config = dict(
    n_layer=11,
    balance_loss=0.00245,
    norm_eps=1e-05,
    batch_tokens=32768,
)
Below are experts of layer 3 (counted from 0) of a mixture-of-experts language model. Rows are named router (the router's row for the expert), gate (a neuron's input weights, with its number), up (a neuron's input weights, with its number) and show model dimensions 0-127. Each number is 500 + 40 x the weight over its row's rms, rounded and kept within 0 to 999. Numbers have three digits each.
Before each expert's rows: a language model's description of what the expert responds to. This comes from a sample of Wikipedia text that the model never trained on.

# expert 15
It responds to: Geography and statistics. Percent signs, digits, degree marks, units and place or population nouns in geographic text, such as %, km, state, population, south.
router:552498530626501467461532562483486574481455494377462545538507488517477450486523411577478496475465432515509491462533524586543453508488490485494527472523410538517482510501524478554507535549447451468444578527508487546507511522399495545484522495485513519464524499511527483483501516476477448463477458545559541458535484484559440507482501504550516556477534466545416460512515507457471546465466
gate1:476506486420504502572519496543530549423491481572453494531589543503475538475465483421418474523437525511503494441472498482486548529557470545481499484483466535551518493511483574540495486522539393490471444478440508539527440473363446520496538477462453519571525431526484487492495513424442443549519510491522567506455498503524526424524479543523486522466531469488473465483522524517485481489459
up1:488460533408512554537522510518529547450469486542487501543548521542445504489486487421474479471384446495494443472495437484488529499512466517443464466450442569554530444517467561520502451504522406470461466470476461519477473469400466542467530524487397496565546516513454470484528520404457486512525509494500596499466467476502557477528512509515471537489587496473480469514542508508480474455473
gate2:477462492523492477459511573515508476440469532446440454516518512513547554468515451453482494565508426511458514498587423467492517552467475546537465502564479536480457541465529494546492510508382444517502517452480583563458534516504447522517488519526503556557528561509505544445574471499442467477548506494515475510438518467537491530520543557529489556505519533394443496588468472506480499537553
up2:515477471556509465418524542537528470485487499441446435520518493520554579452545467486468475536505442512435487474574448451509517562472469525563479480511457542456426543435531464530486522527455466507484487459482527570444530479507515536519546533563474567513553521497522517441587457540420463489509480514485479545458482472554457522497513570510473563553567541463493432575469450508508477531529
gate3:460430514551498497512486497486535550488510479445475482498492381567506489545466457532528458530479560495535511512478428494497442442530442473581517541556468478559573568556492496477532544600442443522399494512518446466489548522502564509466563500506508554501498476521555502491452464435460451474540458494504512466500436497537451519507532432525442496517486509576470529444492533521531527534495
up3:496402537582493527497493453489527502446495487481513489526497493568491449594511415476508506546460614487554513490478399517510457472520461480558447506504487478586530523544449476494527563564418472513416468509474483472492551563421541529468537536493506527462510475511559479532467476434456452508491485512513450481548470466545485505477451451539468546549523535585496500472499487510496517522508
gate4:507538536577390529536500555452438496537461571470489481503455497533502481499530446467508581475524445531469468443481547555521547502471534597479431521444512490449518463519503542550511475498452498507489554540502524520465513485498474473526524434411480530458483602520522409474517484564472480453522492515507535535546574516567460521463496486522467454454530436525459555484535483478447518471461
up4:486498520573455510490498571445516532509446500474451498502445489522517518516528479457557521514478474520438473423474510546518545491473591523488449506509511521439522444455509543532486441504474484470490582504498538509432491501475500489531466484403444526509520534468495384452533468574540438418515451510576573546601541469562490528497531465528499462495538438502427532501531501475462523480484
gate5:494517548452453466512514533532454509486521388558455431473448530476500533475594550515473470456491525459515516443477540485464495540544544503467577486452422609463478475454498437510543476497509575469539541503540540531478439468533515559543456519512457467478521545475523455538477505550522472558467553532484441507489539461474543496453471515513498504474579460475447463491584509473545501452444
up5:514458558475504488537549562478439514531565436499473416490533483479481471517561515516477459477497489467517516424458523446491496554524524464443561511499391590496510512440505485517459488476510558514576540523525552525492431479487532526460463490519449471538508540461523457459514546556522486570452478516506446492523541456466516522470473529556487537501592384469466451544513487440555489456458
gate6:519454572467487442485478504465491547486507495487461498484481557548531507501541523481479532506513430551496506467480470460467536479526531455529518427465439490438609466468505519571465425488561434462485547466522470504452493531529541454435490447510506534462470487545475436439486522556533525568523397512549550476486487434491515492480482518526534545554528591447492444497435524488575490572510
up6:532454582447521462458497527491510581468497455498504493475509557495496463487564473513457490476561438565473537505476469469492541543491513436503514464449467504507596472482514492590459448419558465461446548509497482572444495522520542503423480472472472517471481472516475460490517561536491527546491489538561518456457466427530515518489443512487498566558520551395527443535456499471571513568506
gate7:558515438570495434455460505455521476470467440428454474509487486507531440488514490557556494471515436587504505488541526470533454518505580473510502427527474539475514493536523497469505451511435466442573518533515543521478503549469556601538529498525515391439491521494434503527494531436507406491526485474505528491533484518528467522422496561520541511537572528502483451476447487504444550476551
up7:510499451595516458434485514476480463511486447430517501571483480506451482535499530533581482495503471536485471551539476474566507491533520451498484460534511516425443510513489537496507513550401461445496497499557524511481447568433458574546549531521454437487504518439453507497545498430491432504532468473529544558594531486555506495453465500533487494526589521481438486435472512561451495451541
gate8:488470509519455497528549608536535532540459534457455474520492562465543525487474428466485551561500492496479507474511526504497503421541534519510583439507414596595512468501540523521499470516541489505513551482468417478535549508475503535467528534511538484513487426501492493501496502459429464482419445563493546400502498461500471490464541527552508553404477510551439508534442484474534490469503
up8:483445521525456477514498570547527556518476497437468495510484518476543551476503459474465505501502501480492491463475537524472529470545531532492554450467360600579503464478550542542531479517542473520518539501467441492518556493493486529478521509500573471505479442495478486492444514502460485474428470585474560435517462432422413489464560508525474521379489464521455534531473475495561523467486
gate9:535555419567579477525500502487506521548520466443510516450466511475505460490557512515492511479479511457481519487469593563479463530580468445471530527452517498448474561440449501488521468544521523460483519477495455488604487459494564556482486525562500506444490531532491493542556490505465477456486483525544521389533552443527545529564553493469481412494556467525499501525451516494439476460399
up9:507554405530569427542503555543509513551518510480509495440468495505528477480557484519517496488466529474506523499497599574463494530556526384510559522514526464509457522448482496480484453530467520435511515516501564513589489491539552588432529478525484476460516496457525503538588533473502456437452461521529531405546595456536551503533541506506478470502536468470463494507498505503466492467430
gate10:500549528451486466494490534448553537481501517515521517491499496452578491500573518598482484448552476475559497517578507449493471463472483421452581435521529531499505476458467478475481505517457537541515497477541482461508471465543471597501474537568522534457527464477472521562470481460526409445489518563550454456500522518487434411466549542534456494500565529445500490527500554575538436547503
up10:501563510468469447496501507484538582514454521492504531483486519492633477499561513573446499424531451531523502516550530485473464512444477427479560492530506546482461534482500477502493522504443516579461536504504478493529529490533474592479485468548532507396523483514439509517494512447508436412472514584554522421520549570541437452455525515532427520510548469473477473550511507529512459517488
gate11:514542563507484439463532490496436559489497474478441436473455458486558484430512513599548570470524539564499524511447517507488452456512467516511493502485493527539534459555478496535508388543498495595557449594510492441510538499567516510574510502495438526449522549537508480477556500483430424532465504515496465533538494535489578457476512466499528502493484436461460486529561508442439495491487
up11:476484526512493472474537493512461553505550471456456431471491454534510520447467481580559513446538509489522550493443512514511502503506465470546503507531489485522468527490446489572481436579559476532578512587504488459487458507496462519568496539502450563487542558555499508487532534501442481502463555456545444589544554547485582473441487484524562486490490390511416441542499527454538545467500
gate12:491556449529535530496551528547508567487475519446510529490448548510519463473468456504503512571479541523474489482504445549481461428536557506476473509517525478499485472440508502472488464525558543419526507455541483459467496505483627501447502453554416483579473479555548454436578469468528546472487464516506451494430520499468506525480464572510521499511460498595442504579512421487469492427498
up12:480551510502491598473534498553508552494495478469556550394442477468488494493482479514472529563520494489484484484494429536516451401536551539483489518452543450533491475441535493498491487466595500461459504482481510456521507469499566475486482502588480443543484517568501472438547454518519517477502463454500459463427601506495498531467486572510533497497433462603493516549523421451495461451493
gate13:508559616476548500500556420512516498509505485509537528470579448485421498523534467492481444540559470521483522526484406546587512568525423575462504461479527540498457585502507470489529476468448508482527457500518529523499451521505475482481507528474486516548477526507509544573532548508513425560517539524497509525477559479476531504553441534472516588518522429452461502520520555403459507515522
up13:545510590499549469523541452497555547542533501511516499461542418527459454521521452495483414475539441563493551512474389514609493493510429586425533466488502568481474583538469469485500453500455454462559467529525551518539448553492491471462523557517436492532502512506516488515505522513441439528494571527503480505493545498496511494532466502495515578536513434493500477497510538430507504532552
gate14:476509535457429494456483505469437554515499440564489483538511467429508533530567515484485459486474496454503506507506458475525519521473474501490502500451483521469514489489500480517530466555493562532449535490541532512490450466430487457423467579487555470564520483488530440514404565469570466479566542524493403519455555506493473414456480609445488563537519507512462546477466526500464485594551
up14:535491539522419514494495478490473538487517469521414528494521475507532553522483529455458447518471402474490513445477454425523545535438473532449475499506386525485496494535495492520493472554489548566541502492496504485487457472486501428397509561487544460515513489510517412462454564492515464484537583527514455535486582497522461496452490561490539542486547472561463504483429539490438431545559
gate15:494471540484521422541495546523511450514526506474471476423406491457463453444583459546467484558480503479462519508456510403484489470449532452483572475470426549501463484475503487518575467502482528553515525469541462444527435513507524516523464552531580512516545565458505567486564502486477521463505431581481517473510480520508491485610545495484533555489527591484535514534481489502430469477494
up15:508418557481546496533468532509507500514570480507471501468433516508461448468567518531538487513449504424470488484421486426501508445463499463494541496446412529498481490480526495504501468495499510554511508460560421484513431549484578508498477567551535496503524515435507578494593530493505515447515464569490510538517495485480506489576483477515538608470571583453539493520485511540402479505459
gate16:476484472463503452512525507566508549505386519492570553543476496522519535457467488485492513491552536481533515483529545500486497610523565496542516486537485461515490457502537553434555504550481573463467468517484446456482437534577481483514504437444398492536455560541572457526477459404450554507481498492453440534483463487541543486495518556527489460457497425540480504568453492525465497488512
up16:458498465498486466525532498507559532565416515492533515500479490541496574465480454480447532500562469464535508481593539509472513607506546506584518524524505473500457488531525529473544610571463572500457520547481491477480458510507509542472478476456454518439497557460567458467470480419426543506447454452508507508505457483514513506514482511513481442453541416566455581529504464533466526472543
gate17:507492464515489490437507524477480478520501487498476510485528599515501532465530507504492542516452485474424460492541435513471397556505424493433490473465463558551459517503528502568548560566504499510504451446495494601528506427475471467530535519544567511524526506514543455453503495506418439507492452456491474469504593407538592454527558550558553466460518507543504498490465497446527505529501
up17:502455462541452537406485509529486433510519499497471489446521632516549520458536498516484553490430486483457490482531437490483414557510399496483479503454442547522509501495542513552535550564545486519446463449533480557502516440448477504547510529539557497539544507533531425444483470498439474500512430465488481468535595452522550462520544495560539482449521513505502453472497494475533540545530
gate18:504479560556481479493510510422489479548529460470481494489489444514503577542451499463413528502516501510518439491431508518539445448487455497506492542530452526488561553530534510467477505473531497490522550538533532514395514525436503507498510534428566511506517520581487500498442519506484564459485508573553602453472483595533503528544566437520539532528560541500532446402469516538541538523515
up18:480477534527498504504515528448494468553470448505468525555576446509476550526452492431397501499473452497489456462473513482523481506442474534500557506521405523487572529519513468482494464511492503511544482484522489523404517477450523494470470530394518487531541537550533476521422549510500547481496560586541550463455536611544508507486566469547569469519533569506535461436459550516517521459501
gate19:523538504567506523460487518478494443492518536464439540549487510491556509525431492499530471512513470477516530466565459477595507490495493537523513538537538481536459457576550485566423499515462441484568499534514628503520543561505506487481481529545502505441501505451535528551485502416572584465497473437488560546466526512476410531509583478451510481519521492518545504544524546554492476563563
up19:515523411570537498479501479506509445561500517463481519550486489524556591446432508511473487498503527544449557456545491476556500512528472531550479550564519492520446448531600501555464528500475520426565475554541546479510484561477493475480504528530448473550502476457549499531473513433539643497511539458483481562459462496432483514520563532431504508529556532515500506521502588499488496520510
gate20:533511523522493544528485562456471529510501511475439456518477535486469503535551540506474440472463449500489459536453571424518396539489419515472460479506410521521461488533534508507437545473487478474513557463507515567428552438558571538475502502480540467543498539517468511472482491485430487435544508643506511489502477499542420492493559552509550504554556494508468551483481496535494514448449
up20:536493543491508571495495554466520521484498497468432505538500504498485488546525519454468424484483450558438478516465549433555452542447438547501516455476422578487452527505531502524458564472481449535487534503482499564396514428496559522456512488489513462477532537510449499485465499496434489482468480607483578487491471515503409476498554573509571511553576475468476456469515508548502473485438
gate21:459561461572482551563475446519442438487463497418500484531469469561553463498536463495477548499558473463516495440535572405560495524546509481530499459456454507517526489504500574551468432485450544500549542457445512503536507537478568498476477487486474434530407495533485503500514491462461537451496504529483531454481497527509506500489483588471579462471564501498482495553537544429410466542462
up21:460538498506520567503510452561445521496470458438547501470490469496577456492520519502452538442543456494533507372509458487555465517566486522484509496493509500535561504487543547539480449461531504469529530458452584442548481494466505476455435470473505453524443493536535445577438472491524514485526524493488533445494565540500509491531536604463533515470555443546525516555538528407478456554466
gate22:573525558473514514497569504500429599464518546522457509548537520478545475467531499538556525509470435498502455487488557517487481471426490471450531445454517474543485471489578469512567549534574480513529506511538499472546483439462481474488530461528549497579499530439509512506604570532559439519527464519478539463528478495498476438495455502574496539490475508555447539520495509407467470407510
up22:585476526506519541490556482495431584473497539506459505547494500455567484473530573580529506509460477470498508483482524502523473492410489505481560437426506479522484470453554455486559503512545470499498538526505462445563491473523479437530513451544557461538530578473473529498596578540554447493519478524440528482501465487532504447482435456567468524510481495584454552520524497447441474436502
gate23:462511521545472477501533449451550459507499589481464551590579495528491406448508532530563550553445460515534422531535466525503538537457499531454568518430521543485500550465507445508487488566501524459482543534553438466584543520473507522472512438547538542507541495476504512529497531438511493545568464514493542503556497459501520518484508504586512510570431469541441471515509533479488418488508
up23:468479550511501472457518457432517441459453564472501500589557493552518414526504559548541530533487519569511423513506512500475533480496515496462578537475500519515519537480511464526459478566491492456479530548554427493540541526473514545473555439526556529542554502498452550550457519433477556564582461518508537508562504478492544499478539501590496486546431527527451471444525557448513469458458
gate24:494447440530507465470465516485566514529449511541476498532549564543540492440549507526457469483537529480486577477513516528517455523500499479532475533505535477449481483472485551508480529470572523518495496431497468500445503540467484471499459475440428508474545423551436481468446497546535628551454499600558489448560500488474557468466504450490542558515442441428533475542431448470451514486519
up24:459468433560539473489455555481593505470458582507474503543554597475545536415538507575465478495544520448465521504524496535477488572485498457521510486518542518449470418491440515506475519483545534527499508414531471556518475489466511553502490520467490491401517442481473476476441448498492574506441489556579494492584445519492523463466496479515527514497457415448515516508462438484469489511502
gate25:558522496459513479465560537486431571492502452465485436451476540446493523536446485430448482554456453550532443480441542553541563456484535471488544514477418410448488540554558467461550483541541501539381493470462488481554464463479495449521539480445540522510476517471482509522540468466467539477495444502557539533548474534574515483509450469465437522434460475501475488498500493531460537471495
up25:544557527472501471481526501504413537511526414460469429465474503470514478573458493415428497533453405495535468459499553516496564438477543491506514516495394440444491541575573516453565518528490514504385503496474470496539468497511524503505513492448588490520510496489507486510550475435495556445487431517558559532544523533541495521507450461459466515432512505466476493490509511519465513470522
gate26:466505557519519535546508492525452539551412517457529518526508492491522461490517465555566445564518485492448573498456513502501483518522501501482496441478460506544540505480528567554567450565496458453485468524554424530477454511431527517429521441529513516479477531533532422505469469530444438528498515573443477480547535492533363509483502524527515528491484455613503498497441481438462541476480
up26:484495552473463533460501545539481511520441517460551459532532512468534426590509493562541481572471504480516522507480519485469483509480529470423484451532441532575512496475579514533535433517490475485558545483539420558494507475408470528426485424489603453478458531492521457445510483494468465563487499570487505448537537468515389512489541515534505552502484486567520468490472530458449472508462
gate27:507489505457543436463494500506533529533505394429474530446454526539453493539550507492471501503475544487549470471507540531538474507485486413451575519518473520482470499472504457533567519544558528482438535447488460504506383456453526504531469495460524486508514476522515472444519559533578601494483477498553542496391520508465591493410493556569534480470490498461465493470480505442523527514500
up27:463496476420538493471453534486471488525525370474501554464492507505410483520541448542417533518551525510554490463530536491483476539552493441526596514500526492553493502500484565547544527519518470478449542528470456487469448445477527476513480436517502481504522529548502501432475518442525572510475475455521534459450557575492552464439431574552481450489475485463468553506529525423550537491497
gate28:543508526468529500449552511487462440485525532418500540503484466454482581536456467539495471532568428452502488490501498524540449536483471563563466497465465462477467535532536484536498578473501445490420493450474578507543507483492503534541534520471577534500512541505454540492520489555469458528455484557499489457542519530574510525538554441490477560409475620471484512511429565470505459439509
up28:524519515516461460442534497479423438469549505500505522506473501461511583530483482594473463536541483402506495476445504508528435529480508577571435529487452451504485540544531479517492575490478447481427462484450561504473490488500523543549574535468539551496528485515536505478496496551461469527452468524501443536516536522563481550503529428498545559413482606488454470513440522478496473444540
gate29:512549520490498559542521477477488449469523495504559470572487478481426478518484527481538515485494487454564494510545528539493487513580465522491517476543526480516489501568447563485481541503437513522499477523462551609504493462468461564509507517442479411529432477537431505485447524497549527426499523519455437522492494571493492513419454515478473437374597471435547480465501473480563495524513
up29:489539532448494522568558509491514474466553484494535413559453483535440451508493523479480523491512493469526456485541530515499488490571463490457513501575516556524516470582472503481486497511432476529504512521464550577504443484466472552473513521413469439516464504538411482506457492461535506452502525527484419493444518592505463490444489562513455469401601441457549483480479458452567502529498
gate30:475513554566579470548490543552522476475431550497484466473497508449477498471526464481431513527499482530469473535517569485527505503572431542500483518510423558495446458481503431491556447512427580489529484551537506467481511507489510547516481552442552533478522494563490540510461503431483502521415515580520451401520401541535492496579499574515537496504465498501485522471532445493501429487531
up30:473497532563601450483490507529529496482438548518476442531482545415487541482511480497411504521545512491494456533516584523498509515569471524497487505500473594470451461513503484482528523525415529451476480522534506480461489513520524559506495563458542547456540508522454535540445556408492482510401506545515389427499415487538511518589494552517482524463494491502488472493524431510500494456516
gate31:472516506510514503550530515555447486497569469473539563570406446514490403519527556450522493456473487474534546633527525478507478487516523512484563464493436474483459447500448472494493479462482473455485518470530434522454503484544488497434475528429477515548500481481545553532409445480516566439621450520481439494469472500492514506512545492457490431543529533464528471489479471504498558492491
up31:491489474522482532515495549548446483505569472469523482509426490563548428443480490406492526452476457485506556583525516518488504506571511525490574430478440486545423474484478433505520475470470471481552450525505498512473488485534515522416473452455461558516487453460522544604477436451504546419575428498512461439491457492518481543510514509496494433499540508472496443496492482499527590471472
gate32:492501486508518543462493571604495514532469410459522511485461452547572523494497488526535474518497480513445516468416455490511496450486512455482525465541475502520568430469601507592499488486478473474436610555513484497479487471495459532563530578499499506464530481504502537576468517507493542495447522494559486512500538407486541495532522450481581493543526546562511463462486457532535542430542
up32:454499508501532566465470529583491515539464401528515529473449488537524486492482506527554496550544516530487481491449514542506501486526536467493471484478523529531564415458603538593479450481444498491440582518513441534506522499491445545568506564483491514479535491512503540582493494524462566472505494507571515468509562404574563506558527466486586484502479472546489486446510529503498572462522
gate33:608528498546532559495537523442487537436468536489482493478508456452483493539511454541561476506486463572443515497501538528515521487493490466476556475545502456509492534465462501559531480551468444515578474574533480475545538478494518534536521454644505583440489469501495485531560470518485414537486473441511562479538451498536478467515414438557502437482520507546493544462498500538544503476442
up33:560546474561534489484540513408490560481450527413505502495507456457474516536504490527495462514487476569455570527516535470511547522483520475489624470555489492503478541458479537536510526527478490552599507596536472466516534493491493505553489403569521603504447503493543497463526537507461466556488507501494500508575474512485489459472430430515535411440524472523525535492500515502542495467448
gate34:537490551508509536519491459578484488557452515451516529452494500502506485528483500552556451482517468488454550477495433503467540561432600477516494497472409498528399480503514378462559522505467549458460534543523538410477521466460486501442455534516534552492543527520538445587482481459484455524440478503504512494497473487524532522514372471514495525479534470547475486509575475543530509481499
up34:545467563505500521517529469498497521539469516487519487447525505486500487489457517549519451485477449464438529446517504479472534550431551477501500485443411496534386460507517389427508488486484531492471537519509518478466499429445512495423479548518542537465560561470501445540534459476466444511428503528546508501460480471541544530492394477576516541489557439515454473564558499509526568446501
gate35:545497495541540510507461488475465541508436553456467512588520514488534415523486468520597498595473473467540561494555533578428541471519527511542455573489511473474484510460457518549462421488507416501417508511522589511518499514459521502474470525514550543459490454545566480533550472512500565519434475509477566469460490500496410494552493464491553513548481459514531488553498465526500478434505
up35:530465504529506502507482487468502542491442515477459501559493564480534436493531493506562475619483481462468507471527507586435551469512522531567478552487522460444474523454483532526465402483540401500424565458494593482507534516505547518526481527464567520489480439559496487526513443537486519482472442505513601472497541506509420532569492482501545502546499455513531498551486458525487440439481
gate36:535502517545544452515409447489517521462463505474483514494539478429486454612554507556488439539513536493613515534544444421462509511539484485542551444541483509553567520488453539538492465515481484521539488570471559528504543505472499562479466535540537504495483471551520507491470501483495456480483476521567540429492448518510394486502492566509568503556526569500502484484495513533480408557535
up36:488543511515485476476426497452518551486487419443499529493550559426547476578564511540501460507540547480530516561518480419499515508522468539555513442540490466588509498483415513547490541473486471539546534534461514539458489481469541541424460529516541443483480479514491517478474491452501468476505485511555554424487456554488391514441477555482565503560489551482495464513500463541523392472505
gate37:498468471523476512515595523493468488518542508515564488538509451464554524474461462476473535547555512484498466604476498538490529496526457525509514518554472473430487447468477514539492500579550469472501567410571437563525468448491495470463487470427487563532508455488567447465462442502561522536521491507518465467534526523546524424497480469448480505481506594590531546460492521495492463449409
up37:495479440515488468478515480483500483483515475466547496556556432532509476501486492523548515569505577487501445581460514560517525548528480486551524537597452491528516469516491479560501446594464493456477551448558467544521491468449515501449487509427482524496530490490563489495469463468505552543549523512562520439551471494506508516491422463502565510474496609601512579439538536490493462450438
gate38:539472497566491463464547536486454477545517526455470491535446423532513553564482490454446525482472475569565399518536585506504448487432549503515561482520496602514500561548523455457454487504472525518480563551510548484498557486593480514494487516471498471521490458490593531486572469484493459526499429480549589509512485511543446556489527453491540505457524515471475441514516555499465542475510
up38:540488501532508435510551531510487548550511462467478543567462404538521561564468469439439483449452448556574422530538573483528484503454511527520534492569439537466479518523520455464452529491409543546463514495500515555496517442554481532480511498453458470525517452467595491486568507501452481499475449501521566523492484520529425553506521446491555498462543568506474444465489547524485503461508
gate39:507450487444427510480567559588545463502569484526534518511449437522477470448571512494489553486438555504439479533449533555510527565552498442522604461477438517525493517447462514495579501550565538455474530530473464528536515511437486509548524478474479508508531456492525502510474504473481474494454529545402397504463492508433453471486470532541454482467464511550522515436498524509520449498458
up39:521427511418426500496573559582567514548591523417513536524444475521470451481558514520494527518456504547434468557471511514482498547555480480553575430478465525517460563464490506490551512571552436486503528540458481528531542498453469523531514482531513517474518499493503537494489488448416432537490519510427455499455513477440441452459463555518442495468457514570543494494485478501517479492470
gate40:565448495514534472495505556454579563533532519420468482549571570539573457451477482514496543515470478479533444556502559569512492467500461419503484483526469546479431450474520532480426526527537529558461546473458450533539479453488518505459463466498558501452503490485466507522552499464552482459435515579597554420480484536492493470510523519526493553512460496490482438516425512460488495501439
up40:555470517522492506491508542515565541511530480443441495498526479552568436464487499499490564512468494449533496514497497559523449457483487387476486476537447538510476456517486525468436503563493514534463549508511465602538460479495533545479486500496571462476542519504530460472611512484516478385463515569585537480487503582533518475498508478564516538516468495475494433511449512464475442565422
gate41:575519491512472491476534548473509572417514541460529540562500505558567545534488497503526530488417524445545458487558458554470522519429454503476498484554489480493513515600535438481517489503549477493528487490512539520461601548503493489449537470550528518428494514551585439481564528470599495483566469515523487490515503495484459481449449433530530563554528486524488483545510526560553473493549
up41:534561492545452438450510507512536607429475526456542526549468510529570533484470489515526521442433463483501494497524454572444507497480469500452521467507502436497486501614514441516600439481488508513469492459495530529464578516468510480458569468455515503448495508496569458495539497457546482425535517540544529477573485507463503497431461421559506511489531493516463464536518493554557505501572
gate42:471491553444482455442552501465463469507437464442486548540528435548452544538541578506525472505435540498507473461470478510488439530485510501501523474507454533543532558548490528543566521509479466595388554564486604517450509503524493470486437499482514516515468434519552452494489521545489491419525445543502507580437495482521466475529487474530516530492563472464482538470499468506550583558501
up42:482495497436503469449545505424493488450430439453475532562520422495498507578525547472554489540494571549429485532479458495513491484464496480537503462478426489593512471532479458511591538487463466585433561569488479535456512527491496445454465451475498488544469472499535471530559483498549478432513460540530524558463470449569495460470476477524527525478549509510475485436535468453544569516466
gate43:464508533465506511499500483588436579487505508450497523565507523462500472484523405532466457584463487449439513500470489490506536516507494526463455477513508516561462544598466552556462499440527502533531462476474497602505564418412449455486565538548546493549500554477534493509525492538507473497527549538515477508484513481539437510504398531578521579493490512489466497503550479461470515475559
up43:479482535478530525501497489530436503500525462434487493531464546473517455472511377537479490536458504462471554449507516481539537490497490530465461472501480486593511504593457508520439483478527432507578481520492507579505538398455462423454534523579563457543465544462527467489526503489506448462539510517492502467467482487496442538495391510566486578520483498468422490557522476486517516477569
gate44:498498530560465506487573559428520546513571486446459528470544555533565439496461441496515481491502458541482471489515456587571497505501509555499509526499479528474442485535544486549485557496498432489412584463489476471508532546435486518491499478500520542390469513480475460578497508473456454480498526486552578458563553468574473525539538457543464541490493433456473473502454483463511498455447
up44:486499526504458492489541549490471526538554436455488553442505531525563421452475433525488515452490444495507495475523469559543474527511518507480488516480478509500435496552527499517480509533523489438428582524489540482499511597454505586493482514514513507423509471490492417553537537494443394451452499516543546459559582484541473540546510517522484534502532407454417471547461484474495497443447
gate45:537480452533554473472460455501443505469495503493540535536519438499502454515571501515503511519429517544532446535541421611531495574531491456493524507492483529520518533476456533516510464541458551457505487581455436544571501482532486502495548502521466502504464448485530472507539518577504415485497478410548507554477437431509474503447468552505509468478506545433432435500567519452482515556412
up45:509503442556564470493450418453426482497453475496483486519542433488482448499566503530520480477455502559519523509507495571575468529519501487474484501483527505492498553500475574481498514523409549461494484581509516546547500503543494463508531535498461532504473463433558481488520534610540447487529480417539555577501412456516498516461468531503522471478500530425442458505536508459439523575425
gate46:528413529551506470454583534418473471508481536472535494496503483490487520476528520469424501539535485547484425496484556520564475519472425545507509542555504537473511499519594454549483513506534471449530496529525523521511497573535423485486495464487448509511485476477473492485501545606522514489490543551477561560581444531550475484516520432560456536530522469495388528529436527460465507495421
up46:479439529479497467475578511499488463529475477468513505522471463519476463478540523482444529481515461576516477439488487550523477529472482471485516513575503538499497496534559559496481476494524437409504518493517515466522475645455430532547451480495364509534490463514531477543477562542537472487543562521524536562538545541518500467543574532563472487508524405515439515545500538448477492523446
gate47:521473539518442538440468509441489527485469527424534544503495475559518551517522503493512483470492543468529487508473479518452446476492600520505559445442458513490543490505548548457491567595531546430425481504497503553558519480527464560528562436563539506485448471545491479481489483573469497447419505507514545506568533466494470446537521443582482485495567486581528444489445522513560490483477
up47:543505561506430569408488487434497503491485537465484492493485495515485542486512463492529462479447549524524467500469462550527430456443590541510564482404439562488526528513544556501484607595475548471452467515498445510516542502493471565555550483541519521481490489525506498458484475542493466489418504504538556491558560474481468461541523428570481489518521434546541482474471483471557524480477
gate48:506438520496525396515474573444520544521488528528501508532514470476474513456516472473483559455406526520522483562531592496471515453497490440492557516449481462475494510501526461514507544483441518531490441551520519452453521496471474473504528494534567559506494509451489495466456507489546557526509421480510525454491509513457517502525597529565490451513482572387500536523371539565511475546544
up48:500493480487552360534507610487480504545529533518514507529526481543527529424489495499500528442458529527526448524526594492504521526492468448472564519486449518485481492557533433539481517483421495511532545519526580498438530508502507480490509459488516516498489532405502464514448520476547481519510411547436528441532540489508525466513590504547478516489543504392428473489433529544539507495497
gate49:430478491498444511570518515476527498547520460465485520536439544556506522450461443503444440472462490440419493478522550508446462540503539550561508595559437523470461490495478548542483540463454483573474539520540423502500487495464514531497471484447506531543512479462543473457457478509516554541503504517522586552489542521491563479422540484569521446442479517419546470550447503479531495445443
up49:487513485488452476553548485444503500509506447463516524495460522538508528454517484504432493483473498469488461489529536507471458520536546579591535578566394476489516484525534521532496505501483483531454564559530490542436482528431508539480486496425441524523503463457508460466429502500517578510499486476493529568526546548529470489417526481538520428368539550429511499564436495488541528458478
gate50:492530510618511494452458500499467475523435523469504497535550465523509456436518522526482547476448421533486513547463544580517537506560441500488538518511528457461464577481558537528499450521460535528479463542515461513515580492472427528576541526463519515376497529486498538535390526470472510433515494538508483525588505497487496480478545463466499464457549439490524467502454508518421474504473
up50:486564480536472498473491406514476535478472481536502502477494526509520504471472541527489494477408433543520538506467537537469485538540482535476532499477542470485419590470567565563507453522436514513506475525513467511497581492421439519536569596501509562405548527476480525537403492485453498439529491470531456456515555505511477462439538483452505467457528490499502425491454550521459452530461
gate51:480494528513450482479494511551497520410557491429456499482489454509484492531456457512502582520533545493505530530530431549475526498575523549521525575513423434564511446563514454518573482531498542521483487528458584497486599496464465461576610447463519542496486560475553508513495423451468573481441502458480526520482526476504530535492483511560481470478474444497509486443519500533533439495519
up51:482458506471478484494545526511512541461569476368530554462524476500488462546497459502525602512514565486501513541538442527491539489591531491536519574527438421541504422579509453478541485540536570543470539476507579563435547498441501480521582441492486540540510528467539490511502418468484562475474485525510519532483522506471521515466476539531523535500474426510503523469511507548521513550532
gate52:493473484485499523529514508556488511463483491463409520498544458591567487435501492499470516451476518503542417442485538534525508550445510501466526497574519538517499527485512526512571492581470526557474572558457480465501538503523522546540422466480483566475497520496528488609513490391454444490526500455513451466484445459584505478518482476476500477435597470494475464477552496481461468487425
up52:475454468498512545575503489558484465446505488484446497541533415593553498426474467471452482457527503524545472470515553512556529528457462504478468508583488564461467531499490563545502501565466486505501567561467525452479506432554474547519445499443482537484530533483488475593490476442467470501519482446436464469472461504584501458547554550450520484434559446502477458523476519443458514510445
gate53:500524474538505525447531618494500514541443556476527460518538548428477494510454441506481513541439499547476471531499476541481512503487554423498483504470473496543450552482540524518537541548491556491507506484535504506496587500415456537550456441453451493519508466491593484463509582471542503518465517525552546488576504530515530445520455479504490477474400500466412491509530440574469469417522
up53:479543447520469521455502554474488519560461592418545441528493507451455484461480432487513462489424503561473508540491588572509525499494578439524490488510482526559466557532537496490497465590501493448503471475558500541506566525457459503526486484467539504487466454469565455469474539495505489521489550518557584532552513537491570478506508503471533441522398529465434518472517487567495474428501
gate54:454545451491506467498483412556517517426526463460475569556508490511548450429545523546514531492504485484574550574519472556465466529449504562574491436498510529561471533472460445481487493525496470503514479515472457568476476559492475527479497507462466514540512524504546515501488540454479410523566451530501506491440478562477546486420539556562574505536448482498521491478567500390458501466531
up54:480501452489476475525486443535507601445502524511559511516506545484516487397493537586564528477502474469537546566500521551456472511487509577509537463528478470588476506475505416557460383490508450521525493492494451525485462557526456506415469506488491521514510524471492478529463490437468527499558481539476535454476470530490512536437528524532617491493410492527495514455560541459445504487527